From a checkpoint of a small mixture-of-experts model trained on Wikipedia: 32 GELU neurons an expert, a softmax router.
Below are experts of layer 4 (counted from 0) of a mixture-of-experts language model. Rows are named router (the router's row for the expert), up (a neuron's input weights, with its number), down (a neuron's output weights, with its number) and show model dimensions 144-191. Each number is 128 + 32 x the weight over its row's rms, rounded and kept within 0 to 255. Numbers have three digits each.
After each expert's rows: a language model's description of what the expert responds to. This comes from a sample of Wikipedia text that the model never trained on.

# expert 44
router:159130165074130192151055111128089176130087123135162120129128136117146140109105145119136061154121205138084127143078171104164144197085097128180145
up1:117112099034107127122167149152170124110177153134112146129111131110139118181186113077126191059146092136159145124130108093093148148124107114174153
down1:125106118153156122098120131094133149111165123070169103145133133094169122198097151203144088140083162154135142163127053118114091143166083086125103
up2:123168130155161175163149131107102151120193128126143142133104162123179124131126152089078105099152194140124140141134163143147119087063119137116136
down2:156083095119154069200138122173092167128143155123100181143080132165173174084159110142124156181107093140161214123179138136174093115114149113140114
up3:157113105102143134150145137098080145099157116142180148098100195151123090146096158141113116181176109046081136122118193137119111131146111101125118
down3:086127197115106086093138158111126142117110092117117160110117181120135133174100124137138161132122134171144184179103114110132096175139130146129139
up4:127173155137155101141118128122102110126124102159121146124181182146120143166144078118118078128127076140103133099142124072095127168117116072111138
down4:194141152122164119136121170169135175131123078130182130125113176094084097123163123168141138121092128151143090107101161127092088110095091118181163
up5:072081132181188159097063154082113130118105096135122159170173096145099167093132125158109106069127121158056099113077134106156146111110165115128094
down5:118132094115115095094128091083159072189098127211168135116127190105103177121166136154153148134108078121120080091127185166162106068116108119117096
up6:106068065110124131112121147164079093125087141092128141145150130130114104116119111072123164124113149146087118089136151089131140160153090165126069
down6:175158118124132163122090146162083157137138145174152096105139129133107109128156133087149162026177125097163066054101088134129113115130096096153172
up7:081138117113124215080072119121155123162142139174101101093168139162160135111193141122143137143133130143089151090163157097225133083177129118068137
down7:122146108118189118163164181125153093083080093167171114147196187113104150169147088118138098149112120054130150139112083130157124163148121132124165
up8:106174130108102116150085126170135086181058133156139141100161156108021130127147103145139138077125188129119158141077149118111078094117105112137132
down8:192108093115177131103152091110133138151127156135133152096128093058195150144137130106125144152165156126116135150133109091140165173106210088107080
up9:139136146105073174105129153169131139122151126118112137167192146070150164116115082158156188109142174093100127202170111190143104141102121173152094
down9:117105141155083185131160094128136124174117108147176150103138115162126144106083143085106186140137131184093169166176143131154084155148124109069108
up10:131079111200169128148144175125079165172104118180126141103106192124090144133148133098102167133094083107147169154158139150153113140154054141121136
down10:078082137118197190114109113094153112127153165113120142129139111066101140187086099143098102204151116183107138119081157130094135155102229090106156
It responds to: See-also lists and taxonomy

# expert 34
router:135102160163103173086131085199145172071153073120096103151126059107164127130098109101100161103159115133121049143122143130123180115129141127138190
up0:154094121123103120133158157157105109150093131112129099107093105128089157082132184177154131128175099167122145081190094063126164105144220124077144
down0:122134082119134131108113161133076091128165146131067139172101162094170146156078135147093197091093120168034132109118156118120103147105136116099099
up1:155149069171131099090138065169117148178109044084214109151110141115172144086129170123127106130139156150148103130155118119175144113099145114194110
down1:157086093105133089150139128147167121101115109145107162148078169122065119167145090143124104170107125117082113152154110102090155175179175138123189
up2:140109152139101137103138118114110058113157213223113128121150133150117170169121202117106172133152134096111159106072118152090109186083102073148166
down2:056081158117138212137121140068167158116118116073123079112126123122183126117103145122146148133123145174185125086183132130115139148107097150155154
up3:156133094120086163093103130136106128156231103183081161087096148121137128207113152107151086118136122094178088080133115118112178107077140106107151
down3:169111143118099198143125171104119141157091092079146122147167127136191157078103112155079142144172099075126079169138104148154177079123139158060101
up4:147225136092127082083123114144113149164152097191125121101102119179144152084106152125162102082111111149108115195180117173102117136126156114135137
down4:081068082121079129171130098103129122159132153127104124146159175104104105108161078145110159144135131173113110071194133101068160172139065120078122
up5:113105131113139117143135129094165116114189128136096069108142130054143117066107140146121097131168138169115196159109142146122109157139160116056107
down5:090168130135146135076121090180164085127130091166099105140107085157100091149181159073099118101110146133126127127127171171101174128102133138119118
up6:136148078102118101161189137156116145157146183178141109101117052126131155096120169124145089077106122118126124146065082136104138137149109083137168
down6:124143111135105111118104055149124116128143048159134109130130139164146166161124181109151124115126156114120154107160142136113119089148131143150118
up7:151134132109092121139122130066161045136113122117099135095144075151162164191123077059124203134066119163103137155083134111174100160128159113096038
down7:153117153148125110070109127173062081161143177073097101165070079180157140140143122108093118121104130126164108130139111119113148153116170049173140
up8:131143123132108116141181172150122106070166199127189136174144200117170120125164120159164135202129122145146154111141108090174110121138139062136103
down8:059168098170162144126108144097120227119088137092130126065097156098102085142132178142128146166109093153149151119156127160098130142112171177172172
up9:116114078152134111151122124204104129068177150096125132084142108115128075130107117142104145173094107121165188188155067124163136179090105163157184
down9:120103174134155148088134110104125170125157107136152094164101155025114153081093149076123142140143121135136118101049139143127099130081134064113065
It responds to: List and table punctuation

# expert 63
router:113109084133148139185148088116172097117091111172169123162168125174169119072080131121152162171153131177159072143099139134199117191084085130077157
up0:091083155120175152166151144132196155091136183122083111160150046181151126148171156094129139100146144140074136141097092147150148131165135126145108
down0:139081143113183137096088159087121110109115147132051139131090120150154065059117081162156133146181132144092120146122125174155147155087192126086129
up1:122138101133173112127144104125130153152149105146114179145074167119186209159122086141150139106110057085161132183171056136143058097136163144090154
down1:149116119152144076069109137131161132137103113137080093135127195145150146165124150111155109119145071135068095128148159157143100212132114150153138
up2:136199151083120154115159141124074169120116168135119084167136105111072114081144155112140084150091133151120101194072163181169132158114113160144101
down2:211131082144144126199043088118097152156112198091130099134092116168113098151148145134157124147135112117168110134176142116086078129112159155095145
up3:128169090143113074177138124116114173135166097119093149111153134202143092175135031126114114143143127155166144135116101070072131146092119105166094
down3:155110112218075142145144175141138162126193126100112165145111139155110128079133123068184111083093149117153132164139129109101101120115115110053111
up4:144149160075178141178114118126142113135163180134119158109113121154197149112123146099140161128169055077152115125109144152164096125134104102084139
down4:139120134090189080150128089129127064141148143160145093200094148221166115126188116139162175117139151159146099148135078136148145179108175089095101
up5:163102143080085167122112108133079137110099084090105105152114145101122172137140137124182103180110117117208131151184128091109175156097145126126106
down5:140123088110137132153133163137151122063149129171084123106126140106177078160105109153117109134141157157147158048163135085123114105125152075120148
up6:133133121083059156105168175108134183134142095110143072094151053123108126132154097139114105137144128121190121082118137170103174135109112112132085
down6:114140161143135103153122120164166109153089103170090118113150197150107092049041117136088152079091053140149154105120103095157126159104101185145083
up7:124113139139144102090068150126062093150145157167161166127076179086058121078097132157142143102134158112140136161160106103156127132174126107160102
down7:094157136118110182103101105117129107152119139127093145099156169126185104081112176165118194169139083120102169136120168158152165175094130150115146
up8:074162169144148065161084122142146106136124167145206187114154120167151138153115185074171069158121107087115167084146129151154110101124128134102201
down8:180120146092161158191148161113129180111092184137121117183118135068131174155069108145056121154115168142125189138138076107142142166171124074139182
up9:108081144140169177133112130092106134084114179137136158138170114163173110136097180137153108099148121147108159185138065137176078092119134149133162
down9:115142119148096119166118105027113070145128113146120166150077178135117151128144131094143089134140159128141085093108140133150096065131106147136152
It responds to: Word-initial capitals and syllables

# expert 51
router:137145180115093076115050139126057146139186136088119090171081119113152112170105083084147134183106174078164106128104142134115189117076130139122163
up0:116129105089146059172118104114074078101111149124077147142105136070122086055130065144084145228146119147111102086133095146162146143122135128138053
down0:114139152119127145154114086061073168134107100176091055095190092112081183173117149116160141113140111164056096099086112163125071106092116123091137
up1:144142093091110043157094139021143166164165123106055138120152160094102150168198132145140132086117165134098126075091092090159145159105110186122114
down1:131138149132135132129105176112092144111126091179129104140178138076159124146127042166103113156133124119107178155159107150115107150126139180120133
up2:150109148136122115120159090159121147164107080102153120151068137145130081110165113132145137104101115191091138186143162131121129163140167146166184
down2:148170125152150152136130134161153105072118162119116118083106140107149124105160100157129108110095111144119021179084180138135126139068099141091066
up3:096137129094188131163095112154082138112142162162091086228120194105190146106098116149096119135166123136151191098126185142168164155185128121171104
down3:123150142142064108195146115112148114100074102122172205093163122084088097171128154125144192109065108123123155129115165134138094054114111172143183
up4:175132081139116100091087111126089168112101144147121119170095083139061184186172142143081123114150178149181166116183175133141141083136104172070100
down4:181083149121112110151093155127166101140135099110116167089091132183129157168095092119097152082157094099120151176113135111099142154121186169153115
up5:132101157131117107102094155154102113124174132094137146103099136128156067109111172121134127159190147099178156109171160130109150108125168129127146
down5:141107163131144112095103126112123121138070097159144045162125174129114153126081196141166040125126047138131151122131102150055159111079132113136126
up6:136096130108151084110146141072083160138137076190156123138098144151142060187122119149131108169134154154151092141117168105105110108133130153210123
down6:132076093126133102155080103109146074117144137174107126119111120139105145140117225165173120071128173112105114119136154022127128057151158164113118
up7:134123060055126081184138130131058148181148163147110102156101089176120113161124097188103081100163099144143086099114172163159177096091158143177116
down7:137081092074141098116137151113144112108142131026178068148070143162155150148182081100178170178099167099094128076170169122055150151152105092157065
up8:155135063124167127159160132125141195183081116142112106091134113116146137080114109103133141158157180083141133171107140162127141148142091146169098
down8:131136188112124144067141102113074176161153133140136135135109125150098141177182124116161110118156133114144110134098135067129166070054113075150146
up9:105139163128148107147128129133117179083103135124093159088122136070096057103109125171091164172123111138101188142134124149137138164132106117152170
down9:163139144159128157109170128093118126159118080163176159114121067164177131106139178143143123157113130106079193092125115110034141145112087067119093
It responds to: Infobox field labels

# expert 37
router:080135166095079184099130122122130167163105084119151083137092153126149177083099162070120082136134157144131190146161100112180134126167079161120172
up0:121157147071142180129123130169080136167145101193096084095178140080087065156125114128093088196142091162164157105112209117101112152165142158213112
down0:129122192083151133085171130112138072146102162130105144134076116130070237136096160098165091092118120112103129167153090101131107172148155194183138
up1:140104164108141132190134080093186180108061161101109156168127160138147183194102190102123100106176118148104097159122170122147122134144145145103140
down1:119143085114077190162114149106081069133050179116144114123130146141132114107134154132199125112125110135132166152138160116086080124094126094117133
up2:105058157089143175162117137108163127165172141199094119092185128136188131177187130151155119069194100121119103166093144138113104132129119096117134
down2:184131162160119116103084113171131202113171153146137133150110155126154129164198148159169087139091124154126132131157119123111116126142116166133132
up3:117132138177093116149116123096134132138118071107167186136089114148101176102152112083141181186112155179127135084130150042180125162116141057175113
down3:102124117091153127060094152091117152104130118105080093099137139129128146104116170164163166068134122122146150147110103136104108104120184082097136
up4:117166071109155189105139147093165139112082079168103121090172123167119156191145139144158156161112164153152061114080095131091118119186099110131108
down4:136176133159110092129136160172112155105154100165161177130171128118099092133148156133174142059097129122171136158111125131154132087077155096156135
up5:193134129090185119085132116125146163077117085082129157160103161120126158127152132152157181097118086092089132128138130067080136213093133076136134
down5:101141129178070091175078116164114129131047167125084108109110106067176157097131145120158102152122104169155179141128133145147133141163124183186115
up6:111097106120159142091120106111120096145074156135145200081148121126083120135177189096143123081111116147096080165133093139109154140033158142157116
down6:138138142129133131186102089134065135127169125068087124084101079139075147159140117102131132136106175142153139150120150128200118138144109134125126
up7:121142134139114163161147140095114102105115159160171181116098146125118141069137125054171096128155126114108103127167199163158173159129108171140094
down7:165092125082158094096109125109136220136110131089140112099143132078153127109120090117115114086188105160095175147100081138100077175118110141129127
up8:096181169141147115088094076152081174138087123193126121072073096148171104139136108115137145094143131142202167139140103187154087185110101119139107
down8:090086107129088177118120109111199109093145154160105155096151159118122170181124186119138119139123079096140096101093158090152165074144081087130137
up9:124118116161053195136150119108137146164133197161135095169148114037156082121089116164183132147115127122116128066112070131165133107151131087145138
down9:128085123105086143142161092151103122119144120153056126127175149142065103120134091117163177118066104105097190128104117113109098174085122172136136
It responds to: Opening brackets

# expert 49
router:130117114159101118113148154130109144138108116188077090173101139164174119173127121087141146123145138125088091134184053126094168080146111184136151
up0:125071161086156106116165077120106219115123122174103192111131133148101102128161112056135143097144119135077111136163115097137101193136163128198136
down0:100127177181128165118109137093154125123156131137113153168191142152096134172178089111111129169071168188133143116152167113146136097139114100067109
up1:108123140174193128126159089097122111115138066121095128120152046121136163185135147149162136083135127133129124113176151081112200057080128129135123
down1:160101164166151141094119177128108163125122055179185136142164198089078124088153135145140160143130121165201108114127118146164115161077156143132142
up2:126146115119166131115114146104112142143130150117129088137113173139104129167164116105055055150115158168124148144150083129109130104097132142153114
down2:088132157071181116176086090170171147135076115116141143061160089146111158108129108077082126185166133099178111125105105092134103054101056200159136
up3:184121137066125198124174123163108160132181164123124084130119163164162140116146174114088096095157150117139113105120094162096221152167124180143128
down3:129134135134129118121137074148168111120144173050056078129171081137104161129165113116132129130141120144140157087119129135141170149091137205178114
up4:091129158150118127090170159132145121119154067165107119087108086115120149091094175095065173101143153080114116113123150114124140136129146188142126
down4:113119103111099112152060119132179092093127163201053111162114148176152102187097176166158146095111123123113109130152094162084121134137136202084103
up5:078095120153087158139135084098168131143193151091091116136129131115127093151136122163129190120178103121076187188137113083140099106144168065169164
down5:125135150053119144116155155135142129107065142108097141114104096140097129122122128161183187150118149169147120093099090111165180101125161157120138
up6:167168105100185078109120131169125124047151130142134125161057100111099068129166135126110153181055155076099071104131111073091092115141083161178129
down6:054084099097178089153102096155151152173133202102081089097165137118145156140178078138154118131098153177082097147139106092101128117164106117066113
up7:164115205151084128208097173099156128046145131152122113163216157148136136127096167142088136156173169091159123120080131103090162102169132140122101
down7:111142132110064124115155137139088076106166164160133117162108134100078106152168126093104144087143100126124113132045168152117157136082202068130129
up8:119166129108101100122214066085166147145105095057095138142102129174121152086178074135100140139166118095081138145071113095109180109173169174146145
down8:118182124164084141182101126130133144122112108143148161072113136110109120052073119079136114091135125189144189180082088169119107073070169131134115
up9:107153121126191142113171139080139140126154152164120135095102141127132108149120145090131095108170186144128043094167168078168128107112124191152102
down9:169099148130138105150148056143117112081153114161104173113149157072176082165181108159130100154132155089103111105157125128169137175092097138175137
It responds to: Noun endings, common nouns

# expert 48
router:083150115117099103147104169109110140125068129079067108165162095135150138170087113106156150182135171117163099165174183107080119154099135143118157
up1:142134106117124099138070166114126100102129190097103114121133181163139117108120113126110184124122129109127117120126107144159175179182133127110104
down1:124160085143136131110161136114148116166122173127109149156085094111103156131155097127159188111081142119196146141114081082142100159141148117158166
up2:109081141113129123130114067104119117131109121112168103159106114116171075158137083140142100169130141122126154161079075148117182125128111094136123
down2:118140067132111096170097099138168102115145132124159149131152059144145060205171130174116095152143152139168086091113111108068098114167119129091205
up3:076074136090129073115158077112119086114114138123131184104076120160099186149068133105109082142099118078062159105149078101119135155201076183094091
down3:144162149072157144099162132190150108105076098132098077154142105150099115123154161119171140150099151149125158152121130105117167134165180131172139
up4:088127070112129106169068085088122163138110127153040136158104136155109087159123146126163149170083099130164165133114129097141113173145120105152146
down4:080145136104193112133103143137093152118093156124148089147151164052160110034076114158177122054065101171135132152138105163147090135129113102106073
up5:111117097139129084173095136133106115115146119044113163097154167120147147115087155162108150139137106145155162052138124086146118157130097131108122
down5:124103110168156112109146136160156079141140087143141154190161133128088160045127193095153155127147118100147098135102124174122166174124119138128115
up6:083116165195105120094123139053171130189121146142126170117055062083069185153133114112098130174166137165090154131102148100093125130149154135183105
down6:108142100161088109135077130108101093150085084105162029133106133080130143133120165094143085189143124150118122138135163104114172143092148087133083
up7:101155153095116091186156090152162103147075153122055102109097103171158148174135116160116158122120148108156185125117164095159137170098158133122162
down7:174151144108116134151094131119154092187149131190082182127139105098154175100111108175095154124128129182141123132123144090165066149162137176137141
up8:129119125127078051177109119125146162112134153180118115079128129122133143099156107093187118114058134175126132107100102087147165144103172164108160
down8:167153125140106121165167125132180109143110129168169094061144113134118159127109180100135113115068124114136114218082167092103132120164125099142151
up9:138131157079124051172139134130120132100118174118146125134114146097132106085158160215125098226110113182133168146156135120114140149090168105109179
down9:096127180124141136159107167162095133122122074114070127113168101167131061134118083206050102169074140194166132134071124189198093106128158107099183
up10:092127151086095112112187132147109143108054102175120113059110046136109142133175094135108079111138184106143123163049126056085082176082138161107117
down10:185128178088168120193129077061120110124155103092097083130178156089135139153123126110148186125190137115159082098130151120126141102165123127126127
It responds to: Infobox field names

# expert 59
router:118123157145097080084160166124131102151167105205137101151177107131155150109142097115165160142131136097150077132134127124131143105060085143143150
up0:094160132092150146062132122115101175148115099187168140128184147151155133132103080053061122140089148124145141076077115181173148125177104164121087
down0:053103091139133111141158105114139080071140164115137100060131190153126118177187118104143063100160152144137096136120139158175099110119142142145095
up1:181093143180087127111145175142124145177118112103127105168162104104197167188132132168113102131118133127155110069167106076131116119065125109078108
down1:212129111105102155091116113091099102150189144210120108127127115071105132133107086236154141119177100166099123073111103116112149102178150119187164
up2:135122159126049145134160114143126153115074158134145085105123131132135081124123155139078123136139117102142166100145090115106156085120191146155049
down2:149151105126150141103171182161095125109138135158205115072131122157194093159136131128131120135098088082066137112099115145084133115102116093127174
up3:111145119128069131108112093152109108156155100144137171114102100066134095111134173125055077162141156113162194096163143131125119165172102043111115
down3:107153166129098134048124144180145094086112133142102167079111102123059085148126156117126111132141122163148126158123166104179108103087172125136099
up4:170146166141100064135072119153132175148188183121167092131134174098148155049195130113151133122092116137112087058147124142071196114131118147118186
down4:103128139145125174151141138148129153182137123160074169095079186098157176091133104096090171091148135122142131127135110134134122122138123115144146
up5:156183150160122138101137113109112113081145150128040125112100142122132083164091127047168037119094149166133167124094153075191137143087122136184104
down5:153040088208158167108143102149106112113171135108163134138161103090138107108125075143160161157177055174157127175175116082128149156079170130117153
up6:101114121113184139174238143169101138106140170156151156099036162164150117084108178133124176134162161113170178184106085122109073135150074096148157
down6:130131145110161121146077151049143116140074090213138119101182111111171150171099104099119184088077178134138082087157095112119189138082202153111112
up7:073157091113138144117150132123090082178117144149150184148140101112132110123167128220153136087148094127125126136127084105155098149125123083121108
down7:203157108138089123125123140084035099149175080084137055125148148120127077148118132146128131166101081180118197094104095131149153067139081076217154
up8:095132096144099087074121116183117120066154138133122124151140139090144085129102158099137165086125130115161143060142100084101166145147117161179109
down8:111106118110184141136159129107171126111137144076107148190174048166126138147141168154081170085048116118098191164100154130189079157165087125116090
up9:124075196081102139132138131142100107166085163138104216124064185140118172129139153121154096095114136108179151171122139096121093155102069102105152
down9:076115125130204106177138116115110132094135138114163110174117098202122168183103095143128157145126098131128168120170159129087138198116094068083158
It responds to: Word-final suffixes

# expert 41
router:107161146184099160109101060174120188126112095075128082160140156124142180141120124110128162150105136109109067145166116102124177151126098108113148
up1:123116126106120098147145093078128123099172137105148126113136107139111080111169094168139132151126164182138172129107146056150223175146110105121155
down1:154152091128114088127089111137161158146139144235190128204109112108087150131169130090152151146146172086131084130137153155140148134079115141075087
up2:051202100118150076130106153094101120092095142140141158124149138083131144126154154102126044105078129142094130145106153089049152148148138085151125
down2:116140149110157112117125096144195093118078081106122170119214146138118177123141077123115112152176078121150119109156130090149108153143067102145142
up3:129096121079155181151157135113097148166187107115155091142156116125109144074176144129147158157164116121067122065174082080066134163163102127111142
down3:131135199120151133110115169095126107133170143136066140130087131112053158163120113144178101065131127114126152145131078181135125064119179137110154
up4:097126123075152227081143122070070104134201094097182119128154110089119139070115159115117077118104164170145121149159133132138133126126124137085157
down4:104104110109120091088141103119156132087103090109139098164135116141114128142150090147147158099187117124157075065144114120098123153127150097088170
up5:123138077127150128066142145076109131082109129106175127169084100101164155108123164126167133075134148148106167161107177102146142118064150089138078
down5:054148170091136119138116197142110163138114123141195107094160159116183103160157130128135138140128119144127092152135114169121035176087093112138127
up6:113100150129203188136072069133140128158124165114146043089128132107112094174161178128187152127133148146146169063142130125085130066146087124167195
down6:204112150131096123148027171156084167085214103099120190164149126120122135175097093140135137143122164120103116120116129100115108144160101146115130
up7:077125134174146130149091178179087147100128173088142147163133074135170203118105101162136125177093189170137165132106149134128156139152121103132109
down7:181130132191137115172084154145110140148171132146152127123139114211078136118122160127152155164133098116186141134100138155132141120151147170087115
up8:155130130151105094077121169166107194083102110100098126148115162170093123101141145100157087102139133142110181141088139122141161140168117096192065
down8:199154176114140188076117099123170076142140142179107149157120181079098120152134109163151145172138128083103115196128096149174135108131094162135136
up9:137193115157179155189131151124179195133147074129120064115065102104096161149167101085127162101167102104102169160140171072123082117061149180092129
down9:120056183158118171104166138113107173120123219131091123076149099193184116091095182134102114213121082141140148103050147148098169089103136116075075
up10:128141118152140172109068103178191136138132092184055189126123116143153102165133135127145116214146139105183120122130146127155131121170101142098082
down10:113054149101147048118083189069106139095164114090135120089114192123149105066146101129095133119105167142162050140090145179145084150089106114122174
It responds to: List and layout markers

# expert 3
router:078144172164109089116158099175134167145189100120141121101136088080136195140073096184146137198186156155126160141144124102124118136112101134110182
up0:097154145106082122127082122138094104121141167131080162109137193098113154071183160114121175092127145102125149067138151095124159114158196141129135
down0:145131129153139162044128167133069060082136114151112179106140174142104097136067114121100106086151126162170136125213161175128167132204109140079155
up1:069150133090102137135117073142070119079144140126110209106069181117099126147070169127176073128099117130111143136150125190181166134149094131175156
down1:106144088119112119147183092123184143033116174070130111116123162167160138111083108147159135149139121118149123142110139126112157131155139115150133
up2:082088117118136144179068130102134179142140124130119193121133105123107166096171111080109127161125133127170138116116158198082125151130086164116090
down2:083073104090130153140100109131126136139132137082130158104100119127117102149130152180122158097119095093120096121076111126116115160128116176098186
up3:104178118172168060158181113103147138168137069113206193142098069157118132159158067116117116133142123138191115121127133119170113084035185126104115
down3:158112218089195101108152132060114129098140128134030107163183151118172166124113112103150163121171056124106140121102124148115186148194102080122078
up4:143153140097069130169142109164106150135160134169145168138181129117029152153159142149081135079124076146137107058101176142134132113072094151088126
down4:144151135130141172120096167132170180121126128155127080111142118093116130103169129081067112195123107100152074131094120137116166127132132122151147
up5:118146151092212127051169119121163063178162149114142097131166136083106203108177138110161170151119157133091064148117104099099131087107089108124095
down5:148147158118197087101130141131109154126085136125092104150115121027128113093162135069105117088158164195156076131121168123147098112105150140037152
up6:068119141140116091122060154165139139121173128117137163112097174162190129052148079105139140079166119074115176157119126139152072148150194171144102
down6:118099126018093101154100132160111109088154125112150122114119119145152194169155085087154120056122135130144096124120129102108083066131113113114044
up7:154188198094047150100135135140115189119118142138134122096099080106087165104112150118131102078100057111066161072144132100152189076114116113082124
down7:158083116104100132089075194157129115184117119193140106140128174143150129067139149123149143123153128131049126143105131190116148083125109121100100
up8:130157111133087116150155100136089156172104155074085119136167185139086136110188088109159118113120227134119143148171127143055113169157154125083094
down8:061114111149104111131226070137143162139142096112076155147178197141145165092169135168137145118169195138099121153128187127094070160116125081113079
up9:127086070141155090112092103121108094098136160120076128137089167137126111148117121214123142131135143140130142137143124153203160081110057132152140
down9:178154089146108137123126092142101120108196137132148156148147120098109093084112125129101195154118124160067135097115123137194142133106171192112093
It responds to: Mid-word Latinate stems

# expert 23
router:129142148147155106084162149143152082122168075131139116132119114171164089138090113071193098097152149129141082144097162096115040146134081154149131
up0:164125140144130142056140124078109072098096183194148087099174152145151133173129113133143119102115146058103135174142114117152106130110142115155125
down0:154128133116113171161120165141176137153072120177155104150068112140163116072077155154145000184141105101182122151099126138064104103165157126143133
up1:156061115145149099139168175095087128075150081144083108132142166094140087121155050176103185163131152128154116068088129140100079105160136179144137
down1:120132124139147108127104095121145181103120160112125129160089122115174134109149137115129125182104111136121150107074080188135137155132144151096143
up2:090152081119116114110158150123147148167157170099073156149069140163148132108101170097113127109150109144151097050185093137161115087096155122131142
down2:077109134145072074128076096103166064172136104125034141151120172119110099068129140187105135141143099094200129143117109103125084129119130136094123
up3:129216126151144086072098131118141182161103119131093158099093106137120109112143174080118155079095115130093185098110124129182102137118136097162128
down3:144108182115122145110153132169112131118147111115086094097119083109133120101119095170146176137111085090107110107083094106139124110084101061126075
up4:173153156184103111098173078056145157106117134122116106156081153116140081095147131158102124069137120084166093136124109104107143161119132150159142
down4:060112106101107137139147073173132109129105152079050129099104121099187117119209152133150175134052122099135113129139112104098145162105112088116158
up5:142066110122128089135170118135154102096136105083101100188197100116158106146113115133143174114100095152101124124129152136062104121153100103084138
down5:116078157154131070084111131113096109120186123123126142131142110098093112100079148165098124152179122139109168198176117094124134113130120100138148
up6:125099149087128134118121130064116123167085125146097178102116114193109131108091145155156150126114135093142103116075132109138105144107106140114201
down6:226106095097099101138066183091111112114187109104156173129145108137070131129122106120127091110047079121136175149128129084149134177114132120127198
up7:164108161096052071126135176108157094102124094098137213137127139111139137146134154050131112130147123064118126116109131163141145131115112137159141
down7:149167108073124123139124157135172100169140099123175097137121097160095136105118107129105165066214135098152124114133122166191131114087138094151121
up8:100175054119103151141084166160121119130114102133111095137113123174106127125121118159116127076007120138120104155142129113126104188190149156137077
down8:132087107157110189076069150156114133121101083130084106097127143121159113138084156101146177059088125130137173145108131153115125140131106117106074
up9:093140124137097158059116122105116127077154177095099128160111131089061098126148155127127120097122144152116162062080109049162086157105091154115104
down9:076130084081123171131136135140157199132149166116109173135108153111058136086132096162158072153154157125121147103116091091153101129135111172087112
It responds to: Latinate stem pieces

# expert 1
router:107102117089093090116181104073126092131131129147211111175121146138143127164110146120160112130136148168107106148076141076107117091174124132128142
up1:092080091158124101144079115135093132157155066115165117155106130136118149192110149100163128133135144133120120102136115145124108120173129107111191
down1:142088136166130129133094097175179151152086221118165073170114121113126104168113123118082125130116127135137136072134184167142145114178106139154155
up2:114144122103127135113097138179129092101160163119103126184137112113117142107178108169055103110089069125077101203160137110091064132149115171066077
down2:107137141095100118110096151100101166100130118152131167071110101168109147116157115153088110125146131153109138191180165192145123130101176130139093
up3:123132086131163156064187184113092126093130147130163106131164166094139113131117182143166109189072075071072155158112095112127153106114155124154104
down3:111123133149160195111173120180129165127157135073136116141164088134193076098117147113103134099159101089143139115139135144139175145156146108132075
up4:155171144136161119106142143109118181134140148148102150111090178111123151121131128074136163124134134126059101117137078067160100118151144108072145
down4:146166091129146157146117161175097208122125090089151156087144153079149109159186145054119049187095114137082156116148099159131131085189113115137163
up5:159170145106180123125158086124117155150132187091146129097121131108143084131093121091150069149073098216080063104088114154081146104133137125110080
down5:110128124139089159096109167213152102174106148143179107143097139149056136169184107063157214136148186074173140155189138139102101123127172076157166
up6:126112118138131108160099188115155101159090101114128149160147123144149056190095087064118111150105103086138169119131140096113137144167167080144055
down6:121153116126106122142146118105108094128090171095097120094098129130197110130083130153068080115148120104134112150100109108196093136166166144121167
up7:143116128131122101163120070075130110138136109053100125088116154145149092084131178085189065147129160126129136132134099081139112044130121126095094
down7:127179137143211121161190086102123058116164170153132113170116107099101142161110108063085154141117137162132133157105154119157079167167164069103155
up8:140168096130162099118149141157108129135138142121116146123112222099113065045108107125142152091143029121110182059151121097166102125137124053150193
down8:168126078127136095103110110129133131142154125105122184110136158136147111170064154088161138053114179120134105147119125058152096163152104101143091
up9:147166152103178131129119126119094139136200144138104190146086100108193090098090135131100090138154109112077088104197141141162134119141146138132139
down9:108107105176121121163090173154086124157185106141107143092120138202127174120106141189149124132093147202118134143097106073136164124102169114132125
up10:129159128107128082152133128116160104191168155144140092140124117154121137085112111146153114074094114158176127160079147101102088154132118138152133
down10:114121129186115106169150133126132087106116137098146133115115138098122175090214098075105124116092124135106093173107151168158082140099096218138072
It responds to: Determiners after prepositions